Below are experts of layer 11 (counted from 0) of a mixture-of-experts language model. Rows are named router (the router's row for the expert), gate (a neuron's input weights, with its number), up (a neuron's input weights, with its number), down (a neuron's output weights, with its number) and show model dimensions 0-127. Each number is 500 + 50 x the weight over its row's rms, rounded and kept within 0 to 999. Numbers have three digits each.
Before each expert's rows: "mostly gets" lists some tokens that are sent to it at least half of the time; "gets" lists some tokens that make up at least twice as much of what it gets as of all text. This comes from a sample of Wikipedia text that the model never trained on. Tokens count by the router's weight.

# expert 53
mostly gets: " x", " Sw", " sw", " kg", " | X", " k"
gets: "0", "2", "3", "1", "4", "."
router:518522396510424566447567518520467453534498498416514494513507483587397533395434489441450425537521474500600468518508493490454570423526543512558471556509493513457516497458485540515451536531538457458547464427517488534623588569558505655459463437430452440566420511492495460472408503420576509527497480452479504567449453493539548531471462505387455486516494518505460538551406420516480501441499
gate0:489481529548443550582521378477482563524424505484473525511415508549523483467400406451453492534527522500495516477497567531503466520493689450506444551493534516533536503489534520540450498438486554401419502503415503521504502518545424536569584524410485457548430527474397426362550557471506575399505435493439513491477443502404495486471480553544474521505431482563506523507453480483509477524569
up0:361561473570460516600508446456441543474504451434529454566492489503424484456455509501504504515509377446511415559467506480484491483525502478476572483523542457550488506439552401494488538476515453510563561540583522551578449470538507513507457497482539416485444532540485457537583493469494520393417503524534534448484638516493525557437510418604510534561517556489433500471571507648569531535542
down0:583546501491495386463491517535502440541563520478494494439589565490515503553399591477502482437564459443480468464466530443488477530451495504539490388489442555518478501523535495456501444526431542664474457484498526394541515513444448447450497536546510534397439501571416538509506524501479389554482526498487537520507494463581531544401489461538479588564474564502483416459522492375462396491515
gate1:493508502539463535491502457454471426470525483559553469412577530397545522410494444518540468449384482511505603508509433498512550531478610477434452537508531411488529554422533498495539551514508470495507404512556522493542563492479540548545550367485599474524487527372490495473405547501511479540460519510534418537513543406422505538462508521513499483524515508586472565560445519527449388398574
up1:474528445469494530498458422512516547535496570603446460518571510517577487481542537515454660522528508598389517439555474507564465537538478520496415548560546374595525497526434397551454499540533531492546466443595552451488477488618567483560536479508523549539486525466482512464549460481516599507495507499562509531479544584508552552499641443470457474472560534479474522481516479542550454461553
down1:571454524596500419493526552503492486508423495420518490491455436541553525480530460468533342478528428486482493492514583458401534559556529462441527425513471469473516547545466547419583472509402488466566518495479490423451420543424454459437449534481482566440501499528437457492503499603420420506521449452435406497529471546503528513439552568502505460481574559537459550352552496517497447486478

# expert 34
mostly gets: " his", " their", " is a", " its", " other", " of a"
gets: " a", " the", "'s", " an", " his", " of the"
router:528523496478578506465481465415496544462503475507467505539539464456412450586495588539563489592542489543426521522500511544548507535593492551422375498466594494553517482415503550430544457494485469529426529578480441478430392554429548483432448461465496496456501426460397520477450478478542515442495568541452491409456450513429464471418512508379514554403471529473520472552489564514405510523461
gate0:483455530381519449532465463466392484463537442513569482498494534437566469503428417523449545468491573478460501525532503416466467517526461461397475485511480445438568520523570598530438452486452558495472490526473603531563559476561524458468478492472526599545526554527456523458449636481606524517579452530469440444582498469464424494468525532484614521528527484456522480559524402599530509444444
up0:504432540488443522481451508515439547436550524599493474447440530584554551426500588557389519520470478432516466484497455516504453542422523522529539510545432534477551500437536527518455536615506525508461526543475444446443450425518458640470502481481543521476482560582497469589510378483557470446508463502498572543538478429547488579546419500544477495497449563576543545433403522502402410532536
down0:587549468383494425620521444516360393552489478472557495507466459418641411419532442565475471454436480512475506522544510426499513497530500528505537499451499487525451514530553481481336494465483457511399467484584545536525489453540524523454516539500533486475476534508481526547450517538503612583502569479496469616458437467526512543484528495537519526523478465462539519594497483536489450497576
gate1:464565475500517429521498466492483499483441619482489494514542661564502597556487499523494595458575482482417488427523466472493551401507503547464478494524606540509383493493505528462459530487540556508507465463549472567483519536438566544626499551568559487538530514532508443567514401537530430447407548605555442589494541496486514466532552467495470418507462547551495546531420515489468507587498
up1:517381494540493471496450519517517463626481539496434565527536528450412481447436566556533513457465541458474430488468513494512475544501542468589578535545473503505610589528531492559571474548412508507522528481481590486427595480526524455465572492561439529513473432550498549502365548532410485512547555512448614522560452469491408574458535483558505523505443522422525413486493567513418502459489
down1:455593541469490412583515537550555550494489475499554530510507485529525579517463516511456430387556643483607538469530504482472455520554480515434493463521495477485468445590552468546604519501561487447499485572414515534572483473479535479488448428510466480506448552451473429515414518555445473458584446524555574512544527482539478527512558546510523500585473557599546484480484507630584503465628

# expert 51
mostly gets: " |", ";", "|", "  -", ");", "\" |"
gets: " |", "-", ":", "|", ";", ") |"
router:430460529559413490462449475519435439478496570510513466612593463442518475506561486438547559426544571563501504525502507481430548446452479644611461473441441575434511440507470534483530522544476500539503474513477522509444482433531555462462482475496421526502533463506621433405407493478437533510537511494432516425578503475519565527520580477550537492455531433539449440409499587424493447536466
gate0:512565455461432492506494523503424485500503514534484472545472402521507543471522508558447498558586514476400561472477495503495511394517536542566535543513444442460506471483411529482665380588532566491525532558508553381514511459567470529562594478418430457437486463479537498523536475567433540592500505477566436465525548503563410551492540485398466506566447554523491521474477526459406536464478
up0:484525517481459490486484590593549509533476394529464487513414424478471475417551500582520456476568527537460506564458579566468607484456459434475544447527407530486470465504424506533547569374532497471432524514440607504480466484443453472409531488555551451501490514554416505483471530464544411551524408532457565557516450558484431488495579469480483479493524490459461497578489500512462380395437
down0:421439496411539453514552517390498478403448482478605489564573523497454505574484519473545509512450484475584401564592556489529429469517527392447562508519437497497537601446484507518426516460461456526429494551511628473509568479469489517556492543456515546469603432421528447489509523545411499470505525508499461500591500486529512457556458527500465508489448456515418534562536505469466511587368
gate1:571381488471481538495491419487522500492542441461521458522525472555585482595478534526505525502565505387486532532550541546507581476564505529351537536535488455402493394547603609445524472522488455430494461478574582507528504500501470496478408560454477551486471535575494501561469513522435505489474494460530449497431590404495435468514429519572470459512512486461536435526404538448404455468462
up1:578459451457500516551589555480637505486493492509471489484510434582491559553541465493423472515608492590618456503466528550490476478532409553542497514436509522584498578462525374548532500476491594495514500544530629398531516619545440546524511454511480549556583507469505549434597485519478459479461511531426516467493562493520470506457551463542458544603478443492454464499465509534535515561464
down1:572523437469427511497477576466512459537506469500413466589500512478505492429551506535468368590471546559531520370477517507501533476536501499498522543506531544531434466496569450532511471425540498487487558397449511497533480465490391466537516555456587515433512530464483512528370563480588522474442478496477498438508466550564497579487531527500534519535481484513481589552520497561524526389704

# expert 35
mostly gets: " to the", " at the", " on the", " in the", ", the", " from the"
gets: " the", " of the", " The", " in the", ", the", "The"
router:461462501485506569533440479353506542453498483525467519536570523401461419574482573467481545496465483457469523418538499499488491568572542607469383384457499533528494414459491518503460412555612446511432471531464496521399482459430482440475486474460501511466486456525481519532492506503618431385469586566528517412460511486369504410538513570501505492462477517491484518467523551530483519480494
gate0:510541558521487524467590392431490470498461495437517408505573469496563607580561449504471571670511411473452434511470568491518545484465574508469475474502508535487425469485508547438391557508430483527513460401513450512457476503531549523474544483541450460510554500493495586512587528439597608501517457570532457460504550528468434458598553546506478452508475472469522480421458481551482506589525
up0:470490467499573493545451520569499448440523511567560514476595375512463581528533457551591385545526509489511461478454470487505468470456602549460520566508483473466553475501476480592506504571453497411497471610425584475467493537388418540439505532450425395541498491552568490510462562542512562490564458446449540427467432488452553561442507414436488511500560525472447535542495456498560482423476
down0:559535402482503489562499517452456588528390467550545489564482559513520519559406466484555447460519613450574506514565464465475541545470517425474494479469489415458508427566650463474535538509469447453406571550382511452552529414497520509514500476536484490506496580454443415561485522444457460537523498466404569555500510533513461567512461550556504551610503505503533497515476479596511482534589
gate1:486469482438525440471493473431480475424509502414480410480571549564569489460552555400464545493490546382414510526574515522473429486498585594425479614516454453545512511500550515450448454567465498436552502471548452591475433484531514593554437470497463517497519500464554524550413605521539487522516408493507436333477435474542511479556473481468514458449502542490453558510464554513447486516542
up1:467563543434471421446411435489484485457515438455491455480535430515530481413474509416501544464544492446443484566480478445451508588528517445463510390528450443477469567530520488477467506566542463522443593513445514481481546559456526577550403455589466552408376472578560497495488527535503512553516435488456509381532477515509518484521448329437524580464413476559483451498472528480513486472526
down1:575458387502509521481417357532498492523477534521496486532529465586458567612526527503504561626447585481516486531473487601556498532502511536556450539407568503516508453527535466477517549490398528456462532589585581524533448489459519473374519526497469449486563512409504437473461567445455578556425498436434456524510500447582522472500475449553526475569547505550464515542528502460527471570517

# expert 31
mostly gets: " n", " M", " c", " | M", " gr", " Pl"
gets: " M", " c", " m", " n", " h", " p"
router:523518586405477488521518546452399436411469575473547486660520507536499522435428431454366584539504487512495488517495524539534502421465488546458523442491548471510421503487441514467450576533527507469519524512570468596547436576578544496496486538556461450488402480494472488549514497435571503598461614477594501458540437525522511527504414543519476489488607540527568510419506480542526504477512
gate0:501505494541529512521477428548518534455472520527459435455454515469466550471468505516484435555470441562491484604505486516498495454504581548430502503486492440471513436589478485478588587486459499536470539537576580574511484488530518485604391469517360524427510509520480599470461540505549488545557536566584597477441604546528542516429511478504525496509536374430606521567500448437531447387534
up0:573439555468502534568539479512510583536502477491547535546526476386485536569431560463445533542509581428463490487535582590479469470480522503542496511516490546525509433465481474499453491582473524492450533452484469552493404434523453414495484515621505549485497440587502515440556417460467418615573469565537604587586550503520416499577553464466549498587443563535439499582482479502566494506541
down0:485499512529491511437464514550404566507488532483598498521540411470447428500467377584481507524444492469537647495540524498486491509530562423440483587549538510474521543433507532467553465527508523422591507541459422484446502637541506469510564465495525450518517572463625458511522514551577559480430575385517469459453479512490400441491464474493433567459484431516545577485532534492501508514574
gate1:507559531508557469438541518551416416501515526392498473474468498467501557492540485528611444521580410367464498558514416486592501481460505502471537383523524526489523490513486479421448622476458544489525471542577506535489489493642484450501545580482466486500498535381566492540471483594521496445547589453462476489547493453617445549514445502551533539498489461489497470563562460447558513429511
up1:477568453542472462602505565539460539403524474441531549518431501501479503505467470489483562480585523504450471529415477499554561460533410494391492514480503505487518476526400442523546484447522503537533435529532524499528470509511583526515371617470460535556424562453593597539503482449494459428584535488549556515392438468485499522405455562573594507480435499462511519592522503554498588526562
down1:466501468490514459407450486452442518496482497418385473482508567463539487509504554511542548572480541444469486472530512520508431490601540529531499530613436567494403412563465569594526472464489515469493518502468476527561494581502476569480504552476524466520493413493560494522515462503455482464513537563497438340536466465553467572409421440550378521541481490507462465407347471544505516448486

# expert 49
mostly gets: "021", "–present", "andidate | Votes |", "022", "026", "°W"
gets: "0", "3", "2", "4", "5", "1"
router:508465518562548522448468468498525549586504518445385503414544484458472505456501509464580452526449458420541496524564513506522457527523461550591506466481475583447510462503511362502530534502502426439619564442529459458450580573581549442440440481477429433518448470534531495540494505475417507460429461497481503561438364432467554541463523440410415530451471530524434412536539463555539523499500
gate0:555501547465433496503561474562506495593598568579492476517471541580608519564520510537582567539571521445418537515497495512525556516436431638498510510537548567462434494518530440525515478540477508468445534500436469533508533513551504531533510553475459541449618489533390541472608414534414492507514537536480419529543484548466462521376585452505469524491532433572525540462483437472453436570506
up0:531442485499545463462528539389478499452512434470505547509470451435450473447450458484454534431440559489537540452399528647456502522505570428478438519528487485524519508425549486391500413480478540449589418493495602578475539434482482474566465449557575560583530459497535499571501470510575482545445464518518517503392482498468430557523495581481573461513609572489507504457491532472445576428456
down0:533400532485510577467474463535505529456492389557515464402581489467466520510549543548558512552442466505443504596453543518408513560510509517473405483482353508615475522517531509584497489438405457434487526526432502473448413513522546493545424578491506504583455502469492473464532539494535463504567547452487556485513465453496582550471404484514522523593566556481455507445440464458633469491448
gate1:482509518533601507489519537460504514522503540542503497483515520549502578510452511549515518571541510416503529540500597493583495565480493537486560481469562511573526592515527415559522553496441452447416520511630481506502524465463612474420439453377433535408523500461420451606551524501439566571480555456467532524486649495458450532522575509533558514549543487515536530488555544522482375558506
up1:563596530519466496493534575501528434452505541517454638550469548428608456551417528465472511488546570508500541457479542528443567505525503487465430527394452502486468467574559483451512476507629489518528488434438559511567487500470416418558429528536448446546559565457546522505570529467564574376470531508532533407558496549557475559591465524486593499433518505495511477449447543475507524515452
down1:511552474503492516575507542429516442455422574469439446549506491601467512563514400607444503529557485472478497468481544477529523512506477529555568512440573469445509492503524436498552452501455500549538593501434597470445485562495532464507570689411404491513505541478540461438532533588429480564522478467418487469511541517444445523486475516586435549548423536474405497497464457416495542485447

# expert 25
mostly gets: " his", " on the", "The", " the", ", the", " of a"
gets: " the", " a", " The", " of the", "'s", " in the"
router:538459550485495489409462468348467602503487457499472530551532504389470464522455593474514519485507489497511493457459490534525540553538511600517382410436526519460530430438392518498486490515523505461401520602507535402470458506485553487434508501471408453563501484570516491563419475571546486461515518535456500463435483503425518443464529612396467505454438542527527536455546597507442453514465
gate0:457452495436444533488535397431610539477499418517459451533594571506508572499519525477636512513418476475532515488512445419444498632540510452543615447496481513484539532396525470440477503448486533456574522486574523442512544472483528469514476542588447458472455514521512449580479578505478520524481553511490377492504479525507451447428484505470464495543482480585520493438614436545512625500484
up0:544589492516423449445518577552524543549622448511519450487496397546475457535526392509476518594477519497435506552585491529467533417436502464501450495514542497495486569476349476539418463561454445552408550477479517457445520458463590595364513469458504501557455502493511490488541490430477471476620475513455481416579566452525578526521557527514460543450526515484452539483475530545483535511508
down0:521455579361476539465541533539561534495477475463482515468445545516568558496495556499469427428524562460471519484557508488490577489461507499581480489406538534481588565521501521432561482534573511563558489475570547425471542473401399460490519605482513444591513552439519546462463534637469530577556571585502526504447528488495506536504472499548499507509475565512506516454378457409487510543617
gate1:473434517486555548444473500347432476616497524549473474494503479458481492480479496445567498506464498449506540518432559465509460574494539498569490517420497468504516546489533557427534510452437557493509540599550507504552493455487524447523454523518484505516490494521508534506501505475580500511374560446592432536712443485522557480443415546431486464436494580565562445479567539561494590434523
up1:527457547514586480542506434442483492503508471447629494491529598532528458489476502513537423587509454468432492422558376539612458558414503417567509549519520534535497421495450523484453492524521541582571503471452523517357552548539512579476589510608436463489476467473514484463582546408469529470446503516415484434443503542495520418448543531526504530545514517447477541457499403521488444501504
down1:528480642454495422438558509447578542466478487564486521478447476570477439557444519566614521589522445475468441423503470507488415531503548445482499435555477445498552512490536484448561519575442540403531431524467483456534560575454532486574410425508481485487497502501507538518550530541408414524526527499403501412522520479442457491572563446448611475571537490450430489469472478483523520398462

# expert 3
mostly gets: " s", " Super", "==S", "-s", " the s", " pr"
gets: " s", "-", "1", " re", " ex", " w"
router:578403451516355520489529495446480490573482548410484501596520471586548449522511438500408538529491481624523539598505542529521506502509404516501598524486446538570493405546471495499491468501477513521532469502547477501504517469564570460548503432478467494416486485538511471456396535605490576542534421519416545529465429531489435513591503604468498519493440532445589527562541498585510506479485
gate0:527487578416525513519520474476463495502440464495551419461464574368516506404548512563498544393509466447439501544439468503560482460450465422493440534455521545516473520508483579550478432504522461468410486461479532410498508428537570398435549470461429516472560453536459526492425488531524531529670503416481526509416598479541596512466475532484535518470503446444556584502465456467510424451477
up0:464381524459489478512523501458524415519542585573469470486544513461547502531539508521449583473407542458537610447437532514539531568489513467476450610518534494590603564470465502576571454601506480549478557469594469456478411429509416423523478462493467493552444476533560491504487474523406517529561409504494543443460600476496538553485452469519484487503605498481419550453588458523559459477524
down0:469442475495542421441418481469528492442524577513419511528439515557505460528473522519517587502454524441577441405523542454489376548479473522373467490457578469532458478587462456518505525558568464502521476497572447582579528548534404481532451473503569472419394454513444560541508523488478485547545520443511493510478464586592491478441507567506528510479531392487524549524446627526466477583555
gate1:454528539474471558435493520565455496545563399487498491560561505462484522492501499544563470516563594517505517532576546527495583425493494514467489497355503523533544474450525502551596564506430513459543508530552519522525463526469465486514492477607510420574433444452514533409540484529483562595447499444433519516540523463482509664348538467489541591464513535495485553522565484542508441386478
up1:479553399441614451463455484440503484413549565499495474430472559468524431486505433506481484496482465480433495583499546479539423369501501462461545568481528502487566429486530585406439454525488499537489490612453530506455474622539464577476559507483431556406501501506460534556555465416420533489619469505484454461497474469526477499490511610479557554440501526454533529498561502480463543381515
down1:497403426507507536445548538406522476510525442501474541513498534514508478514493588553551434470582446473558544501517487541427475445517616526543534631516528488523431452511566493408471436587520452494505508456430433434479534391460573550379456531437493472528568593494512469432484438492505499568491544458474553404494523543529613494509408447490562455501557424542473529477473445528517566490510

# expert 42
mostly gets: " | ", "| ", "- ", " in ", "; ", ") | "
gets: " | ", " ", " (", "| ", "–", ", "
router:455477565588431530515411431472544492500448435426503606503573484460511575509463553508479432440569487505509478565524572495495518474401446537413493507532513462499492492499473498401473530499492511551421424609522444522567560482507461634528532512576533461447450467544555425510491484468413532490383521600462537481553507566535534473555588523539465418480618460494575497532460514470515515529513
gate0:525446505521516555471535437491447610473452476486492531502594501588464502471521450500598467542556462518410589480538461579547513505506509568561507351481528476449432486554492461463527471502506543400488489447508507551420493587406514517438537544547434538541471443534490544482438555484545533450567584430475474474447458417591493504516596444415484462463444495430568430519430508472541475420527
up0:544518420456535499430465532556445506461525456524471390515542472516458506470547498481461582426474380475574446506459599513380442421543504535567490582438489502481591572476428472526514552513582529533500578573526593499568504424532411432498517536543517556493457518398560551595492500542482503541446478475404519490582494498476502582478429511494505483536481507592558452490518510554415522514492
down0:544497602475484488564504485453516437447575547540508485552539530638618515444444489577529487522527481434585546548465489480477527470427495406452535393447553499501485503456590546488563459556480433513505492503399485438513480500412404520482470669509541388498624490481490544470445480572488484499514461458395440538416475476475476493476535509503525484539530489539481505454490457545503534471475
gate1:529462513573574519509578527446450510524550539511405438529499515535489458573513545425470540553482513372488448411526441501450400553387467470509455476513474431632472497473512499420538532511526487470494518519502452552479508450456621542491460500434622497455570474483470568498544572470445560621455446506391434542460520523571486540496445540499447570489414569448499487503494523469501462510522
up1:552489596455568556447468485480537452418499551435492490450514465477441479432519522399503422470615545532485468399440518541428482435462464468586420501470492469579531514539474487475533557521387552510566419510432444510553531407505487540465557485459564426407588456492570509457521488474421580532483494562552469445492465450506431522478472614435404497541483508529550510537524521440517519470452
down1:400492555478543472464540530428540471413615506501508459496557479446517534506530460446544373549515554448478504480510487500503565534438485477518519464460475485556471480511474463393500516507509532557437394557456399557597420411497525424509510450503419476520611486563599562590403489577479622498531592467497500553574536479502498482471440543521462516545495454558485504480494447556537507463550

# expert 40
mostly gets: "==See also==", " from the", " (age ", "°N ", " the c", " on the"
gets: " of the", " in the", "2", " The", " the", " on the"
router:502473427439525513490409425509433439529449492453480508575542486510550495482492488435554578429471527523547393509516526584463474591559478608549367436478544470545449518477389523536477518469534396479427571501563468592461550469451513532582565517443488564539443459516549471549464519493524467482504562520496527355515511504451515473511507440440544460476622568553554493519478448506531497454522
gate0:502496533470509516389454521454503531530484545560528496531458473529465500560539458510541426538563458498469411416420487463536436486563465427520486472390501565539487578543541537393615552592538459386521493526488489517438501569448509516506562597463525498583426525475527515514489515534516475549526386450434517458537513434450461479460489450348436549465435404442493514457454438511507459479497
up0:514526505620469413507597491523599475452517396514487532471579413535501504508527483528416571554363577501543558447557521522544498547496463596477441536538475405452511547530542447398429512405434567485445475424469526454433568461566529483575525523522506462512535412526445529485519465473540504499501512482470487496447463527532557535498400594593517452544522534441419512542505521458490497480489
down0:474620558478568565444516613510514567561475560441491445496469591542495443453469482376418414473489475489468479459479555353416545532458524553484431466554512491447514516576621487509556511535464481517507432472486539562436508372427562505477456511511509471520561605507469564502507520484438562539506542536555479527588582479486509550512535536523447532573492580475510487489502444491476525490467
gate1:518459558491490463408511456502501472472480390531402518422568511557461522538559442363494544407449576404520518544519513461464518512500527542482533515419584550513566565485527481519485544487481555526578473464482498531405472552550474464487596656442557546490576452608490497506469572489463523486572464494568583468454618552475477489491494495535398476492434517516473538510441484501543480496533
up1:525484479461515419520524359513483474471435431480538498509461517463476465523460539431449506422533507458465586526526498446375449498482540510566606489464520594516529464583543523534528489591575510606513458442493516539540492490506523555537538579488460558533484449520441479484561586501422469529442480504453523534347485575577522468440477440542402475548466550439544558528486441418436465466453
down1:531474456453533460558619527563513523527466421482423594478545387518575488588541451490459420480469543520545448493486492498522490570484398504372465474447559533479536631528474536523472625507508476479523508570439477496528444528553497490496513514484588509462393453463500476587452457412503512570538456509603478458483472515497503520546457506528487537544590444530589545520546459545579522468437

# expert 61
mostly gets: "\n\n", "====", "\n", " | \"", "- \"", "==S"
gets: "\n\n", "\n", "==", "===", "====", " ="
router:552571514583552537514457496515470517551476477558492598567574521522530491513488543463503559509545514460525490586494552485516475462440520518601532454601385453471517493541546525514497537473445500530511561505436526547468499380575392446479538526455539550505400389509540446529494517514398496521535556546532565485438463595511531489434623554369531514496551478443511478527545463535594518578500
gate0:483497522498537478469527541397504479458548581504521607460529539519568475591456491495508499513460403549524471560537527526549552483491435523405516412472502511545553618541465469512500540497573486507480573533522491536479533500575443533477429582472429535512419435596519566577447549492471390493459477516530470510390440465502499476521578425590458499588507513495593471565525463418419496575577
up0:543433559455444489468528517567536479546476488475538493537496487461454452410509556488456453477555383473517541556437591436542538470520552488485501432532525508494527452387501497505449460521452484504458480463565504439516564539574438468465436360493514499478544566535544441464536417464534598586504451538556585585592448403464452576566557485472591468495467441482435451489503520485502614466476
down0:453554529553412603440500557575561540488548474444624459495530503518464488407500525378489515382575509536520529509474488488613602552532565537443441465508419555563446605534490438520479537492507539494506456533547520553480486475448528482464514445559552506521531484552457484448482468453472557455538487473570453530456556593498525438541467556426460494474447604479484493488484494427438554608482
gate1:397527476525482427560520475518469543556425535511544460442512569508485500460460441487453476471518497441434422520558523527549413615456474426554496590490495535497446488447492577475481457458531469527431540427498488500500400521524458471561512512495458551530592585429502537507464444417508485493530531515496461452445553490549520455456467586584498437502475611536533590543464453655391482571547
up1:555519438461433457502467483561494450529435509474446464483552506399513549442412583570515560508426483475460455483502482433455510505504521472376490434501496453520589379473512477466504439498553522535456541499471507467572520494432555587486503450541563503521513577477439453676468508575502466529417449550476347592491459545517620497516480500509497516473555483522469515547481537460441498563489
down1:526503548424491546478502461543413468419460465511505470464420433450584545490536466549572441467429578590424517408579540477490476542536509427398503521446456500509576519536429462501519505455467498478513420411521499383564496481440586458420463474531442471480436545530509489473504450432473519513564499505567595490470493420491506578512572424589531459434496572481503516549455527477402459532574

# expert 60
mostly gets: "\n", " ==", "\n\n", " ===", "==See also==", "|---|---|---|---|---|---|"
gets: "\n", "\n\n", "===", "==", ")", " ==="
router:467590540559450579487364524523495478607436559576483576572535447523445470506570566484594529512452528488546461520540484442464419567486561451490513513484526490451434437531523524480475473488479462605518474500382441501466477466514409474629450549480481496496492471389550458576495500580439546514560496482496503551532435471506485487452468481473494455513528427486450476550598423616479546515529
gate0:539551478390426489461506511516430475499522435463522524456458399524491452536511535550391503519523418581584552585454449563465538549517497560482536532579416530520471472506570512450547526531424540475505461562496505430538589576454525515550583527528426620545418615501572583495519547511570488505548504443610508479532522466567459533531510429542476509415499531571493503502546435523539473485460
up0:567533477391526476456486479462552426596466555476413467519565542526491433499514535553519525472560483450487457602520444577478488527481492439486532416605467494419477479557448509515510586569482518535429509507453512373439552497563437480502564558516640512495458534487522490498584473455474457464519496489580505573418529443448505526463519362506486474518561517455449543549618535448446527497497
down0:425509647409547495523490455524541552493419491546478477543537502568497499470541523509525435537492591500497467514520482523503504406399507559519566447561427511520447587436437509467392557513407449444487494511541492553544481483458501504562462452448520508470443529484443531461494451545641426499483458562523490581501486569547517469478363530460524604419540488436541455488496417494496427441503
gate1:534522513566485479557531444561567457475458434501547565535527513507446469560480483595447531486452480572456533565516587479551451461417491498516592469453486515549606523606532574503558549553553422507514445464584477612603485490526504479474515526493447532388437475513509472438590523511502422574490495521592496550477523574504592538392498450441471458482558525434544555466461491418492452540494
up1:549444512458477399488510462528476501550460528530509434575498462483490473500493498484455508475505471637514490603472409475431562381483492347473529535477443626492478443503638474493535529517454516470521465531528543547590578548461432548522563487446607449556545555446446476515429475462520513564527500538502453480457571548499502372451448521505530509476383524516460509473488503476496467490459
down1:503625444500516490546493495445451543552462446422435455541449450520421461464580562541476538497566454516604528638512566478442465521571503518562505467398504483449557549538484590545516449499600406425493473543441509463497497478435547511506449501542488540504423513438528507559481492515450402464497558553567463467477491489416580533535560518599596469433487560466476490491477469491441506521590

# expert 26
mostly gets: " three", " two", " four", " five", " six", " ten"
gets: "3", "6", "5", "4", "7", "8"
router:494500560447461516481525511524505437433497527481447470410430478522405495442519573481470564481520553509517527475466631602483528446447420442462399492495468518443466426513456542505461413500453460479504451488459516600529533532593434513489444448515468542397447473498459473450603545495449408619453499450454446513402485509504527578425429474457517474563488511454518562505473422550416547475462
gate0:564490489562502549505461589551468512553432479478479495440516494466557548484487477516528460446530507436494523481494464414454542389455435481454527352483535468477459508516521532507532428485415448481452516527514478459524448529505475539506470517513504439542447602410456470506485559611516489422495518454551496611533525487548621461419421538475538469479528486515386596633529472475482557625527
up0:551465488482413602416483509487479422435437492494544521655476546506470582532476579559484478553435546470577512475446442550542550483552483442526607453593564515480532575493459476575546458516474538476547459518472516496417484422450506627420455439497470510547449513521509482444501466444535461463492507572579461487484468520526499492511507383567459537419481440503544458534565608540494548525526
down0:508467500484514469452480598489490578439502466567471516503545513483595445475489533513436470490518540485419518550511501589440609442447571507377426586427518430423471509500443379531498427474502493455477538511484521553467462424486554473515461572506476541517471598488565545523521510529408436483472514545497483506548497442444438511450418519490423590553425499533540617434428522450493526541598
gate1:427459469509491548499510533458519444444461550477506571566457488437423523481564447449534455496536475488407415523484544415461467496459415475462453508482492469425575460524550509488456469393422479547365494508438488584548496465541384453447521420508512458482482561497550501486474495471465498556562482445610478594499524547555485529416512492493472402477517408426558378489406428491509505496522
up1:391443486535484542488535434414485490522490437514448586491456542393448483530474552475567501544478525478543441509529376486560428520457516434538481584552435477558527454503510458534470458496586511551523486385542384420484527470466459449523547503465465506517527443473489507428494431403485570468492480466511508507541552470551421591467558537594569471422426462452518432450416520556531439571501
down1:539520598509459575461437490542519498457468481599503571455500495519488501439500409515523495488449484544443493499521548370522510424561428511431349583528504451401542454515510456541546484450385519547478579440519491518471457537561513514430430577469473524487403576484495526532524539571481461505508590470461402512507543497542518492600544478483488498534520497508489519539424552489446615536400

# expert 59
mostly gets: " | ", "; ", "% | ", " |  | ", ") | ", "′"
gets: " | ", "; ", "| ", " ", ") | ", " |  | "
router:396574474491461497413443398525525470564531460461521484598565507431481514464517534566449438502539445470558523469501519481516488511527414491522559538574446505451481505529510465514505445569430466511486470491493444523586482518482506557500497424564609498454472454528538461571535377428442478490472543535494570591553537593471527481518584482417455437546522383564507452576510491486559635553526
gate0:445509464464524519490451483420527550495502418526518546456513501506384557495580546506489433531570584508402630483515507440563539534562590415568525554568455516488492519529509476497471530553465629473451586489543520494515443474453549553419511578538520568415563504537451426505509478522437539446610558423561502539421506458492526512515518544442515573513561399489506506534487456491502561416467
up0:539543426562526541529475518512511445465414480516602486471473460541549542430441565442610517572521536454480418486450487565492492534507502496517432449574467473555503410476492580459553399484557521402519536462399412540462468440500451504529491455507428570536466505458476580497514575456572440583481485546468480535495503601455433508469432500470550445436433436473453554484503635440526468476523
down0:525560505491434494490418536537461512392512413442545602462434433483509437522473491537473488521568530474543492504477522529467557454471469486527495496481510438470579534575533474439535556428490391511510411508593526521494475513513434552546617478503474462460537493438607418462548503436496553392454610406580514452530558500504486506511436516475471451456481473450568477458460564342535502518473
gate1:388450427500505434539604523439493493506454530625500545457513476453416515480496544545495587525502453436523491510413525527558466443528447613394484391551540457431475563470451528490557453424474562460587510529495588515419439475531526534533486467421484491497517522495463538488528519502565535482416511433581455486380497528457463499528482525442481448521481474516532473498518610518623518452537
up1:514506493563535516517555573447613598497449491548519472405476508607555430486507462471535404531478491517544446513460418474559518532456435610558425556470489585431402474459520539523516569561421484483559535463506489497545480564502451464483428572476445472542444514499525443539445461497521528463531445488470508497486521473528482519466497393561524450514494479386621454615494517517370510506485
down1:486569551420507464527459478522506521521411490472478474496568378527496420497440548480549508540529450506458546512456537456502550497483572488456522533407406516473434532549565417500498541581457531452539455535464535432522541528551442476389429594471419622463550487428563428478513478463455481461572443468485537493535565448459532549495526622552414527446490441447542540496500590593478454513529